{
  "n_layer": 9,
  "d_model": 192,
  "n_experts": 256,
  "experts_per_token": 8,
  "d_expert": 64,
  "d_shared_expert": 64,
  "activation": "squared_leaky_relu",
  "moe_layers": [0, 1, 2, 3, 4, 5, 6, 7, 8],
  "router_score": "softmax",
  "normalize_top_k": false,
  "routed_scale": 5.66,
  "balance_loss": 0.0156,
  "balance_bias": false,
  "router_logit_norm": 1.0,
  "init_std_router": 0.00649,
  "lr_router": 0.00187,
  "vocab_size": 32000,
  "norm": "rmsnorm",
  "norm_eps": 1e-05,
  "tie_embeddings": false,
  "optimizer": "muon",
  "lr": 0.0123,
  "beta1": 0.9,
  "grad_clip": 1.0,
  "batch_tokens": [65536, 131072, 262144],
  "seq_len": 256,
  "train_tokens": 700400000,
  "steps": 4882,
  "dataset": "wikipedia_en"
}
Below are experts of layer 5 (counted from 0) of a mixture-of-experts language model. Rows are named router (the router's row for the expert) and show model dimensions 128-191. Each number is 500 + 40 x the weight over its row's rms, rounded and kept within 0 to 999. Numbers have three digits each.
After each expert's rows: "mostly gets" lists some tokens that are sent to it at least half of the time. This comes from a sample of Wikipedia text that the model never trained on.

# expert 30
router:528448478449523501628483435572487478570457494488539530485543551481450580544505452442501488502481403556534492473428543486489471466488449406557478520507450490505545477552566465513534476506496516
mostly gets: " included", " won", " including", " includes", " include", " killed"

# expert 39
router:480573439422452414537493431425508555534567490466415404467501527527492494499494545478493551442435439470540483488551534536503520498447481576501522516458428492518511485504566494557494522573474503
mostly gets: " Middle", " Old", " Ash", "moor", " heart", " blood"

# expert 145
router:467487504543503464439522483495536480520479547525517517519517440544500526448477503488471561467439567477460538481518469518431504458411483541572496495466431477452494490467499572561507520449510403
mostly gets: " GER", "poel", " Socorro", " Far", "NED", " Maccabi"

# expert 8
router:508486471494573459533447520420484429485509472521523578551517503505505531511478491427533486535456485465475517443409549483436446499516465442492473504499537478493469591534513534522542459526539502
mostly gets: " from", "From", "from", " at", " From", " joined"

# expert 199
router:461507421449477487488511540519559507467487512460511463483457505473471532568490512540497498472456469481528465559436481426535446521483503536561543496548590530538561508506465508539466579503495503
mostly gets: " television", " Nominated", " TV", " Television", "TV", " BBC"

# expert 255
router:487539547523484476423516492509457558491475427534438544527443413504545450485453528561488425436488528545474529494535468578500458542520519484450483552479541500523443436491479579460473544502488472
mostly gets: "Species", "==", " Family", "===", "====", "\n"

# expert 253
router:467497510517579498489506462531561461469456493492541560452541432457502465513513466436496447465536566483503524468531507433424518437434456445509457530468571507554462506542524476505500517490519430
mostly gets: " von", " de", " et", " del", " ISBN", " der"

# expert 33
router:426577483547577481537512526502519516489448520473563542508434514505522464520482424477484569515447483433458504480468482538502463451444474489432470502458603429499500465581493551518496532482476501
mostly gets: "born", " =", "),", "also"

# expert 168
router:542479433529457550509508535527508508522486514475501461511496488525507554477530579457444496466461578552473463530583538439466489543433456466509518509490461542543464566461517470446542526525487488
mostly gets: " K", " M", " G", " U", " J", " N"

# expert 184
router:435475537565573505462528536530487439522509523488546535462527503476452421542476456577492485471570508433526486538397553495471552533460538484494503481508537495505465447520440521541502458507534551
mostly gets: " has", " have", " would", " had", " been", " could"

# expert 93
router:543537505507528561518478478517530525503479507459511483513519521467481534429554482583518525506470440485512464456552488426485540489443525586513524488527468531530550500512560568516502492539502523
mostly gets: "History", " Notes", " ===", " Spouse", " Species", " Genre"

# expert 36
router:488399523458523530540457466499452447538560441505538500427462521428540481527505559459556460517475544461476501522515491534496531468495514574484426515460496478504484549526508494497474505525378484
mostly gets: " Mike", " John", " William", " Richard", " Charles", " Frank"

# expert 231
router:478418470503546500580549443475527512500469499533568486540481556448461453462494477511511455503471469569456517481497553521475491494462530454495455519525385473515458431585532423578538442468503485
mostly gets: " married", " moved", " died", " able", " decided", " lived"

# expert 120
router:516586447534462486444515458456556534572481517494496453525528476506530500555567464550509493506458411510572538459419530524497516444462541486424465513565440516448552538474450473463462541582456465
mostly gets: " song", " film", " man", " songs", " person", " horse"

# expert 76
router:481432486483474546462485475539467519524531503570467514483534457538478485555442464446549554471451536508486533582544464472516541449544546464558530511527591541502515477563582561464517568462505531
mostly gets: " 1–2;", " 0;", " ===", "DST", "---|---|---|---|", " 13;"

# expert 124
router:490493498476498498577524464531458529490546490481551509557507532527497493535528489570510534546487517441453511575510492463510491497527470494478502562413514470506526559469491532466550431422541541
mostly gets: " 150", " 300", "2.1", " 1,000", "9.3", " 114"

# expert 99
router:542469540595474527467511562570525420513438529488528516436524416609518490551546540545490497548525567482514569524515514441577519487486499505573561503468477483575519524506516505578502546506438448
mostly gets: " Mc", " Jr", " McC", " McK", "Mc", " Kro"

# expert 183
router:504502527500468526537433481540486551498515465514392482528519532529468530479522482582552490486435405556511525463442492541462554509415446597494461488493445507516465420470460509553517473537537507
mostly gets: " vice", " chief", " executive", " assistant", " deputy", " member"

# expert 41
router:540554518550555536490577572482581536522495478523562536528556476457485542517484521462472570460481575509511498547560474457541535530461507492417518449461459527496507526487483436448533486544485546
mostly gets: " \\", "\\", " X", " n", " k", " j"

# expert 96
router:519561445485518476487533461524567545451540538450545434546498439603493535545451472525496506552522498487475557519509488451495459552546449472569509476467457462497499534510508530463513506433568525
mostly gets: " 1–0", " 2–1", " 2–0", " 1–1", " 3–0", " 0–1"

# expert 227
router:489409523533488514561451536542494431509464548502443496425512450546580453476515583511454545497505525427534528476452560494503523495494535576568535472493471539516502518506543505554494493534504423
mostly gets: "Take", " Hay", " Take", " Mc", " Roth", " Ste"

# expert 38
router:498543436521433456454524464436467606468511485473512448534505546481452585531511528502530454542565489554546450509458555446483453426527497585528588533465490496454519543521528519497484556522440566
mostly gets: " Democratic", " Communist", " Olympics", " UEFA", " NBA", " Nations"

# expert 62
router:530458460461458534459549485481535495511533533394427485522550535512491552456515443552539520522492457567530531447530477525537467555575483484572534493515497519530461458471510534533485521541538463
mostly gets: " Majority", "Pre", " Loss", " Bronze", " per", " Full"

# expert 226
router:431452555505447536474480583471459499467539520491443491480426526536455394524421536502546539547507537433436468496531466516506525534461456479461581494516480467497560443465526491501527562490519493
mostly gets: " •", " ←", "·", "        ", " ​"

# expert 200
router:441546528527550524538457512459449472456534542450422574583473554484537533444413448544528437497512531503544496532503451459510484569453545489461523535458443448519490481491483434448448472559552426
mostly gets: " re", " con", " dis", " un", " pre", " non"

# expert 127
router:533423495461480569504473482566500556428505566576534500460501508443506507535481467435567488511506558485529510574550493511539568473551513523536449480522528562487469535484500535499432523485543537
mostly gets: "ensis", "atus", "oides", "icus", " percussion", " keyboards"

# expert 254
router:490499503545483543506510585437495509529515560575568468549527435482516477550474519497509493459505556506488540531506425519561465566487491485550486481468561444459440420500527531454533476458530497
mostly gets: " (", " (18", " \"", "(", " (1", " (\""

# expert 194
router:466516515523573473504528496416530437459457525523546455582510443460481429529466594481487466537445455475436509468461441496434545547587551441514447511538548508517452496483518503519502487495492507
mostly gets: " inside", " onto", " via", " nearby", " above"

# expert 214
router:445528536534504525471500478541470448543440465524509516457426507480491505532533512477519500460498539488530460556475507435480459495543427575513545547513447524501494532438446494480541516527430444
mostly gets: " José", "ér", "mar", "qu", "Fa", " la"

# expert 154
router:505430461455549477491489527546462495422544577512522473468482456429467500491418523469528494536496551524544489453570543474545567448529557487538514438524574565482527459512447582562400520465489580
mostly gets: "      ", "        ", ");", " •", " From", "1;"

# expert 180
router:501540515517467503500483510503497531551585527491484476468528529450502457467475554447524551434446510495469452483529463523555486539545533503490529463457542479560440509447476507488492519545522473
mostly gets: "|", "=", " Succeed", " Born", " ←", " Website"

# expert 178
router:487516567537467536536452539517474506499444479512448560478458444514521497525502552536455442488566528526441466463518442491515507585474496463495560456445567441564472532498519510474495550546509419
mostly gets: " Subfamily", " Cinematography", "-", "hylum", "=", "=="

# expert 97
router:481494534532528502552455547475471491523496494445483549568452441461544529450490523593451440492587544532481457456533447475512456576500531438510546435447533443560441428528459501495454467532530482
mostly gets: "-", "hylum", " (7", " (8", " (6", " ("

# expert 49
router:508512579522521527520537546469429463526473434486525519580519546507482470437516564587464454465518469481442473439460456470506493549483548454492477503477515561481485490494463533534550530529524549
mostly gets: " a", " several", " an", " or", " numerous", " Their"

# expert 129
router:455595474483568488484475489498555454422517520486540441447514444447504496496530523478516505497451447432548488484470455425438502523565505543475506491509513465514537490549494482550411535503522527
mostly gets: " Your", "featuring", "!", "Best", " Best", "\";"

# expert 140
router:534418495430488515516455440479541405517554433533518439438543516503567539519515514476484521464476553452474449456528528506483505479592484472501465484529454484460533540485491484410552480455409415
mostly gets: " Sir", " William", " Karl", " Jean", " Saint", " Mike"

# expert 247
router:574469506496434574497483466509485462460509507475487455469514535489488490461519473458590549482440582412535529507519515530519491427464598560540536509507471482451457536474525491504515566504526463
mostly gets: " Ramsay", " Hell", " Beck", " Hay", " Cott", " 2025,"

# expert 26
router:490461484484526451520482506491486490483528498525543456434399503530521474490466485452459456534460539545484453398464452525491503475432477533496563455494563470444515441552547446523480501477489485
mostly gets: "|---|---|", ");", "|---|---|---|", " Arthropod", ")​", "|---|"

# expert 32
router:443579532542500503547515463550464522531532439538469444499546516479463485467497490543483501486440423553505537466448564517522497481422518485460556485497392570433450461542572482481478453488450499
mostly gets: " evidence", " success", " problems", " relationship", " ability", " presence"

# expert 34
router:540547528505437448430457495407433498517511467478470537528450482545554442474487450580484445521448515557446538548537485534537459546555547529522525538468568456526473458487474566473496520535506447
mostly gets: "===", "==", "====", "\n"

# expert 74
router:512519518582495482517485599491556419521491545433516515419543444605507461504546543474434532525546572506522584524523516472547512472466497474546568502442447519510488487561546496579520535493435509
mostly gets: " Mus", " Wil", " Sas", " McK", " Whit", " Sz"

# expert 45
router:445516559552479522509497564484428512523498460462460553579459505539558413463469452595484514470479499477423508519465463520486460522507510498518453539561572537492525445495423565545562533522503563
mostly gets: " This", "The", "This", " a", " Its", "His"

# expert 48
router:503576547566556477453532543438563525546476476465495514538482479501508487509459490526442493482511580531486472553565520458544527571428522432452536496444462556522503565474478449476526524592474530
mostly gets: "^{", " b", " g", " Ph", " fl", " f"

# expert 82
router:522496472491493417562545483498487553456527494481613455564533452501462491468483454545523507493502466500487466516525518431524522516576476444492549479468456458561541573476433519496554418434520519
mostly gets: " 33", " seven", " 30", " 20", " six", " 50"

# expert 166
router:472475502520514521479439550512520425432545457474526566444503447549516508522550524454472471525555552536502470554485489494478484438503445441527509496451540542487488519511524471473490530426450548
mostly gets: "í", "á", "ú", "ó", "ão", " José"

# expert 158
router:459456511565509550472518536537507471493490547499470510480533470490487421497479487567473467469525450417551477553419485535483512524494541442473576509544561565526472530487455503508487455461550499
mostly gets: " would", " could", " they", " should", " have", " will"

# expert 139
router:496517549468550493525463535469488450531523444473443551503490462434529516433501528458458446452459531536498447506543457454522455496583464474476547465469530429552478464445430477498509525585527471
mostly gets: "=", "|", "5.", "-", "6.", "10."

# expert 225
router:460509490561526510564435497475527595504488572511460490486481543509548504467534543503567490490476498485548542537488490497498508481469554592515486507552529491561494451597499490495438504554558525
mostly gets: " Sea", " Socorro", " Marine", " Rock", " Animal", " Valley"

# expert 4
router:497500446472451469495506490512507592516521442497471430532557452484507497549545509538449540508479480612505547464527527490540526545504468576536475447553440547473496477516460569543433381431431496
mostly gets: " JPL", " Candidate", " Turnout", " UTC", " ±%", " %"

# expert 136
router:486529523501519523580438569506418484514452465465454566486464503454564550431452472554498470477545518514455461475547448479523479588424521439424590458454539440574464499455467492464491483570521469
mostly gets: "hylum", " ←", "=", "-", "·"

# expert 130
router:570511487524483518457417502524562474450522474474531465505576483570575543536543462470451467533518539412481537557544478504558485466471493473582518505480592537486504447459544503549482526471441505
mostly gets: " Ha", " Hy", " Gu", " Er", " Ger", " Sy"

# expert 125
router:527570448529535486484508435432529562535514503504479508492453536452504379555499456555494516475509456428494514507485534521453520478440523479493484462509428580474544558486519459570427424573421512
mostly gets: " blood", " water", " protein", " disease", " fish", " gas"

# expert 244
router:473526517483603489533492476472457454495470463473537561572500532454521528475477498462486465481495478446491506451421538493455524532479484439460527496495511522509523529571498487494517423539510500
mostly gets: " into", " regarding", " through", " between", " across", " toward"

# expert 111
router:454557588486583550550466505504482545503486517554488542473437566495504531499561450466565483534515476527490519540515499576545486508580467499433474498438448523450509492512496436462487481450447482
mostly gets: "ordinat", "phone", "itu", "cep", "evi", "ruc"

# expert 218
router:445605498490512494514545422436486518461531494499466505569463529514452524450428548470519535581488487478463474495579458496531541527442486505476480506457462505522560434470455492538511502566518497
mostly gets: " southern", " roof", " east", " river", " west", " north"

# expert 118
router:525484481462533499500468452484560489467484527524546423486588481516555554473482505471406454424523564508462487518510466538550470494508475515442471481443522492555469501498548534468541546490507458
mostly gets: " Bha", "poel", " Kha", " Gi", " Kal", " Ya"

# expert 233
router:466447534517562494429512551515556473531521519541495553465530531471506454499479471569493550477495444451511448560433538492480502453441543443496525496565588533526536430524502515514489505430522581
mostly gets: " is", " was", " are", " been", " became", " has"

# expert 205
router:465447523536542472537490474438459461502550473501531577557500521538445531535500446550456481503544557428568527470427547514462498527518490457498477497455498478493487501537512558555571502571526454
mostly gets: " For", " among", " for", " During", "During", " during"

# expert 164
router:453516473551505478572474488488543527539544454557509447491453481515496434429529490517502483487443396546528481455461541559534541491454457446501465468528404488494513476507533510502507435458431500
mostly gets: " members", " father", " daughter", " son", " wife", " brother"

# expert 52
router:543519493570589496548505478473486404481452446526559449491486547512525403458552531460466535517478461471484472499449509557471494478514532520485492553523445484487454494473503510528539495415483449
mostly gets: " because", " while", " but", " although", " where", " While"

# expert 160
router:496451454475451541499487494495429532481538519473473422528525562547444494504526524485483519498508502439541523504465524526446494432446501546547526490496460541456523547511536483508450442586513471
mostly gets: " government", " police", " federal", " Ministry", " army", " Government"

# expert 78
router:475454535506559527537533468494489419540498446527532570550501501511463528503504496578484433504538530441572535437429529509439530548556501463465555489487525464518493499513505504495532455527528473
mostly gets: " without", "After", " after", " than", " During", " After"

# expert 94
router:479403477483440506539486490513442581463481510496415547472512520493480554533467534453499533479425478541524537517480574513480427487437473593537500439500468529491538503500484538499492451521527483
mostly gets: " Airport", " Historic", " property", " Space", " land", " boundary"

# expert 152
router:483506465540435505508471509447537519588524480522524457494516491507536492500500502512548504492427404551462476465460553510521494470448409521474452524557442531428487498519495440410497420518457537
mostly gets: " father", " mother", " brother", " president", " director", " singer"

# expert 169
router:460533516436437539560525556507509576449552528511570450509468482590555518540507549531528531540472554551465525532526451459509517552429492445510565482449518423557515515449505583466499466455495501
mostly gets: " 0", " 1", "′", " 5", " 2", " 3"

# expert 117
router:533488514530491482477494464534463499502413540570454450430547509519490532492494482518499475554507484588507481494480531468452480509488560463491519452586471481496512477530479524449456483516555521
mostly gets: " began", " went", " worked", " located", " came", " started"

# expert 175
router:459464521538433451451506486492446482488521526503452452518517441542529424511479472471371561523433557529448483420513434525509458514532432520496542500523554491513459482423483537553577569452511437
mostly gets: "|", " 1–2;", " COL"

# expert 239
router:505510494522565451531520524482499428514422465546570452546524495466529399494513516478511586485499440470454473468460487477511506469518498462465482493500534494491528435518530475531575423448476516
mostly gets: " including", "\",", " either", " neither", " but", " except"

# expert 235
router:483441446550481522530536488545519492515516469472516453501446530532498459473482519539478481496532418533516538512477537496468515494453581440482579475537451503514529428575510459542549443471534452
mostly gets: " him", " died", " decided", " able", " According", " said"

# expert 90
router:492519460481526479538506441493517520550497556528466419484520456456445494452468481469496492464511494458515489446492535590477536465422550474432452532449427478464548456487498465520482558557460494
mostly gets: " king", " blood", " bar", " Sir", " wood", " Arm"

# expert 27
router:512497493536535542502486522472517487531512469492448506565515439486460545453558555514490448511584513575548507436550446478524466558500491466470501461427447452559467520475464538474493506505571431
mostly gets: "-", "–", " mis", " dis", " multi", " un"

# expert 224
router:481501499468482506521521420448520494480474472449507415463505509559545509524522521438396513455491497469474466524549521552537490482511521527444513513484452482481540543465497520515563552556402449
mostly gets: " Sri", "moor", " Rama", " Shah", " Kha", " Bal"

# expert 133
router:485531516466573561493530532461529473455414479543533540460479466527526459494543463436482485535526502529467402538577571588554520442521476508455499549487531518464502447493497472482558578463448576
mostly gets: "ib", " LINE", "ab", " Mak", "oc", "mat"

# expert 149
router:477477533535540523457465488523493554535515473481489496491504540496485471477522542507482566488513436389556537525504455502508524531485509561470461479516546565476501557451460546513486499414536504
mostly gets: " double", "She", "plane", " successfully", " sexual", " heavy"

# expert 20
router:451460451477496479548537434518465445484418559518511461548476546488438456434484531486507459495483487571496498468476507517491489480563500414495484534565403473486456442549593417459499423483504494
mostly gets: " moved", " down", " returned", " lost", " died", " changed"

# expert 147
router:484422455506456565568486500430500581545436461528518494527473568454443507496492503461431578573513535539446461514517521492511487479459467550496570536474509504454485534489566519506443498493474525
mostly gets: " University", " school", " education", " School", " College", " Institute"

# expert 85
router:494544463538464504435466516444427484534428504468507553590425522525524497442451507518467466477554483448445517467491477539468460505549564457533518577523555514550461547497493482541509500517500532
mostly gets: " the", "The", " The", " entire", " wider"

# expert 223
router:518473462451407540432516478466449572510494440509538459498538525497480549538548520430536541475519564438524423470438570544417507476569498559513494522522545539480484522492447519493485501565528486
mostly gets: " Republican", " military", " Conservative", " Soviet", " Saudi", " Northern"

# expert 242
router:472460496445456507516520516505460607424529473424492476497423553565466488509490461433523550569493475557478437506533540527481427480451519572479490511562502489491440586505487498518565522450528487
mostly gets: " York", " London", " California", " Carolina", " Angeles", " Washington"

# expert 159
router:518479527433427502519513427551520405431514475472560443430526477527533519586575525453557487508516520486522451530517496545513453485569526507512518476534406489515490498530513422455490398564450543
mostly gets: " Jennifer", " Adam", " Dave", " GBR", " Boy", " Billy"

# expert 173
router:476554472524476430442479532441474496551483505398473536577438491565568543484448515549466497502559461465474521477478465524473423524530570516523500524466539473521480562539498471562495530514527525
mostly gets: "The", " The", " the", " @"

# expert 138
router:553426476451477573508437519558516596446516568561506482441514484427470520535491487431561491518494531499545515552552489470530517438552514554515454480533551538520460547458527542514440514476556520
mostly gets: "ा", ".”", " instruments", "!", " Many", " string"

# expert 126
router:499571441405450551446497490531498549447520529542504500529497514483424541503495520549537486527508474465524550582455502553528486560494503561507519459587527521541486539533515449490476572563564454
mostly gets: " Chevrolet", " semi", " DVD", " radio", " NXT", " digital"

# expert 67
router:501516450515533420475525441513601566558534504520464550493489461510560456555505463485524511446476476511504519491462536514498569489433454511533462466526465554516553535523474513449442501513460506
mostly gets: "|---|---|---|", " guitar", " Species", " footballer", "Species", " medalist"

# expert 57
router:528534474441460456444505452513522500529476492499475541440502476617460532503519449463486526537533543608477448490532511500509435466448504559452540512505456508542463439489447490445475551460475513
mostly gets: " JPL", " MPC", " Nominated", " LINE", " Arthropod", " Insect"

# expert 86
router:443496575485533533506520461517473451482474555577456451432454548550468490550549516493391476546552463432488492520483484524574502467484507587468539509467500540463516527456509457556549555513492533
mostly gets: "izz", " Cass", "zar", "chu", " Ber", "vil"

# expert 17
router:547520538494486491533517474496449547497506430498523432593495577490451563456471506531507462528486391511492485457481516484505519477563515487462482537500440506457440467544499464559560459536468566
mostly gets: " large", " largest", " similar", " small", " traditional", " strong"

# expert 58
router:439458456500445477539537454564541572489495574437581449537436486520493470529474517480472523575485506556520526525514530550517523449416493567451499524507465427524528532509538521467543554428443517
mostly gets: " 1964", " 1921", " 1937", " 1902", " 1958", " 1990)"

# expert 146
router:444455495507563499464528535544504481525477486492502564462544522480518404501517519613504506529523423451462445535448543491475507530452576454492510538553522505505508458511499537551485517432495541
mostly gets: " was", " been", " became", " is", " being", " has"

# expert 19
router:469479490540476523514491559503553448423479549530503472451523494522527511474528518480436466454598555448561451545537525513514447469542426481423480464485513507583448532492513465477586544474469507
mostly gets: "ó", "ão", "š", "ić", " José", "ú"

# expert 114
router:445543544461490502428485492519466511518494496414469485509516454526514449495492519459541483477511551502525539563477515526489485503403588574499428556604537497468491517528512472459448525503548435
mostly gets: " MPC", " JPL", "ร", "\\", " Gwyn", "_"

# expert 123
router:512439462462471484543556489533554565537552502495561462512538432541525470561453489489572486538542521517426568492535473454539554524516470514563452493533482446538541561472518454489522423411505550
mostly gets: " 65", " Votes", " 38", " 62", " 73", " 78"

# expert 89
router:458502480476473473586493587519510531462512503461521518557489457508554550510411472484522496449518572557405556545537467415518583559522500492540453469522502452435535479480441454463471472485511537
mostly gets: " 0", " ", " −1", " −", "      ", " UTC"

# expert 105
router:484477455427514446499552459482561540523555532524483456559533479477459557503550536467451512551486523592495489466469518442494466533567449535543426481495427495459482458427539565518475374503521443
mostly gets: " %", " FW", " 0.0", " −", " MF", " Turnout"

# expert 215
router:546525514489489432563530533524581524486426528505569514460545525424471470460475520490530512561452436502557464563448441519501515417493465542468432456475466480467509529538537478508450414425447557
mostly gets: "\",", "\"", ")\"", ".\"", "\")", "”"

# expert 56
router:460571512423496551603490503481530507482477515492547461463508500581550547502483504467438482438451526479503509558513473538485560497523553504460488439413446417509497564535540522545580536521473467
mostly gets: " Shah", " Khan", " KSA", "aq", "moor", " Rama"

# expert 156
router:474474464554433419433464471514518552445557470542570443519496447557511438458497550481477558480518537516440530484440471512557495483587421439497516515437530475467542444544511477453508551417536532
mostly gets: " 1–2;", " 17;", " 13;", " 3;", " 5;", " 1;"

# expert 12
router:517451475431477548532443488585541567457504550560515465463510462431530506555469495437555485515501535486485510538581501471559536489567526522548453484545524529501533531454553531526447488464520517
mostly gets: " JPL", " Battalion", " too", " pm", ".1%", "ED"

# expert 23
router:538481427482433448552492476450530578510450490456430492477486533529538529502512498453500519537539540502450479514447472464511466460481457594492570487512487545573513447489549574549505466523442448
mostly gets: " University", " Socorro", " Arts", " College", " Historic", " Science"

# expert 210
router:457524467493521470462459464582573456506499517482517507457551457449506533492519463430541538477453581453558470496506469435469464467472466485454504523510560528499443483487517449466480588486554558
mostly gets: " www", " et", "ร", "Let", " ISBN", "е"

# expert 71
router:584537505528519585562436548512509522468512550493471556440505472503548556464470537500523531451554543584475505551524432458493519513503566520571486492500513486471458461467513459453464464547547482
mostly gets: " ", " “", "    ", "hylum", " Animal", " $\\"

# expert 185
router:501430572435491516525531474521534443471556422452491543403477517484500412550542524460555485458511523487504476527511461526526506504569483556521432473453500493471490559497457415477508466477396481
mostly gets: "hina", " Mike", " David", " Brian", " Kevin", " Robert"

# expert 245
router:525545543543535457466549480414503438559463451508493488543469458579549415455533507585510529503440512541496558522523570556481432515466530559396519467508509434526458460454510511434536499518461462
mostly gets: ".\"", "\".", "\").", " 2011."

# expert 65
router:423571476528481481494475577435458482534476452468500567584432505547517500510458487539478464516554476436428513466466462525492495489511576448495507570498520424516477559461462503530559466561499570
mostly gets: " its", " the", " Its", " their", "The", " The"

# expert 73
router:523588525524549559518538518478471505548525561486473510518550476524471565451444449462481455512504561572529465529540471449510491565422540482456557538479461502505524553507475448489544575537535498
mostly gets: "|---|---|", " f", " c", " l", "St", " Sp"

# expert 14
router:557482441479522498486574479502529505465511509566524420572542449523537459458485515510481499551443484535528531453461419469492551514629456470549385497535508572505485539440494527492481431429470442
mostly gets: " rocket", " hp", " touchdown", " steel", " engines", " missile"

# expert 122
router:555465455496505490511465515518519507536504494469480458456501486462468572534557495566496541459485517581496513423558448498504578570457518526514519473480536560436467504484474562488457436513477554
mostly gets: " Votes", " %", "---|---|---|---|", " Apps", " ±%", " Candidate"

# expert 252
router:527532486398457448444486486492488469477457562566448533478515478493457527475469449571472529518448505544583505476526573502464495564536481520510504476569501537516511419486470567508478502507505525
mostly gets: " Gar", " Part", " leg", " Battle", " end", " bass"

# expert 190
router:552538511447467526510434492450561518556512442482432471453476565500503468477468441485552536523401435521521470490481590559507535558506455574502418474555422530527490436501537474540483494543538526
mostly gets: " character", " chief", " Chief", " author", " director", " Master"

# expert 121
router:556511490572470474530514516573530546481500447534515473611520527502486501510511559480488484568485560541484541470514500498564502492435439427497514446500489553537539550464524475454523538508466516
mostly gets: " SR", " sq", "HO", "·", " ST", " CA"

# expert 75
router:550472471499479549500433449559469498482530571497583506485444477516559497534460467465536525520447506476508477568523459499467558474502531519513447520516531512523470487546560591526469551526417516
mostly gets: " Both", "ا", "ي", " both", " 24,", "и"

# expert 189
router:513560513566543492479539487495483449499435433550567469561474486435572428500538536453513565458480451428447473489528523495528465445549512475451435498509458547498499466525531460472544437481514448
mostly gets: "\",", " 2010,", " 2012,", " 2018,", " 2017,", " 2022,"

# expert 92
router:440538463565471411575552475518543573471490473459532478574432547537442505534443466499485477543426480598448484488498468539520495477433513518475479470502461521490535488555510522516528448464436519
mostly gets: " JPL", " north", "^{2})", " west", "Geography", " east"

# expert 174
router:520450499514453550446527487491539523492515496465429444540478514514486479495527530551517500502502404587535528429503494557480517508540510563494469518512526518483415503446461558547498565534530485
mostly gets: " footballer", " senior", " football", "Senior", " rugby", " martial"

# expert 104
router:523524528518589503471449487481474422447430494474557480510531552438474435429483535531500530500485467440498446491459497474520576480487545481491516502497529489454504466526491534561484447475496577
mostly gets: " and", " but", " or", "including", " while", " especially"

# expert 181
router:564548435509479382469558422536546537553536515457500483463502544486513548513482495584457454531508502535557538459501499491504452529450522448510541473530465510504544520537530527526458461482460492
mostly gets: " Genus", "hylum", " Died", " Spouse", " Arthropod", " Website"

# expert 11
router:479449484533533535440520545543496480546511563509540489477446510478447418520492474520440458455527406467578492518448525474478546490472498467496525493516494516517446569536452508503460443452509458
mostly gets: " not", " would", " can", " they", " They", " may"

# expert 84
router:498496510524446528544490480445511400511520510564416575537498506538485521478543492522510508496500412501542507503498552561487469497484519500539521564455498485518474487503533507460502493548572431
mostly gets: " working", " how", " spent", " worked", "While", "As"

# expert 18
router:527450475459483552516485518523513595475475552549546465488503505428522503493488491449550481478541512424511540607548506485541569444517536524526477450553500557497481551455496500501451517488499518
mostly gets: " pandemic", " animals", " patients", " patient", " Jews", " vehicles"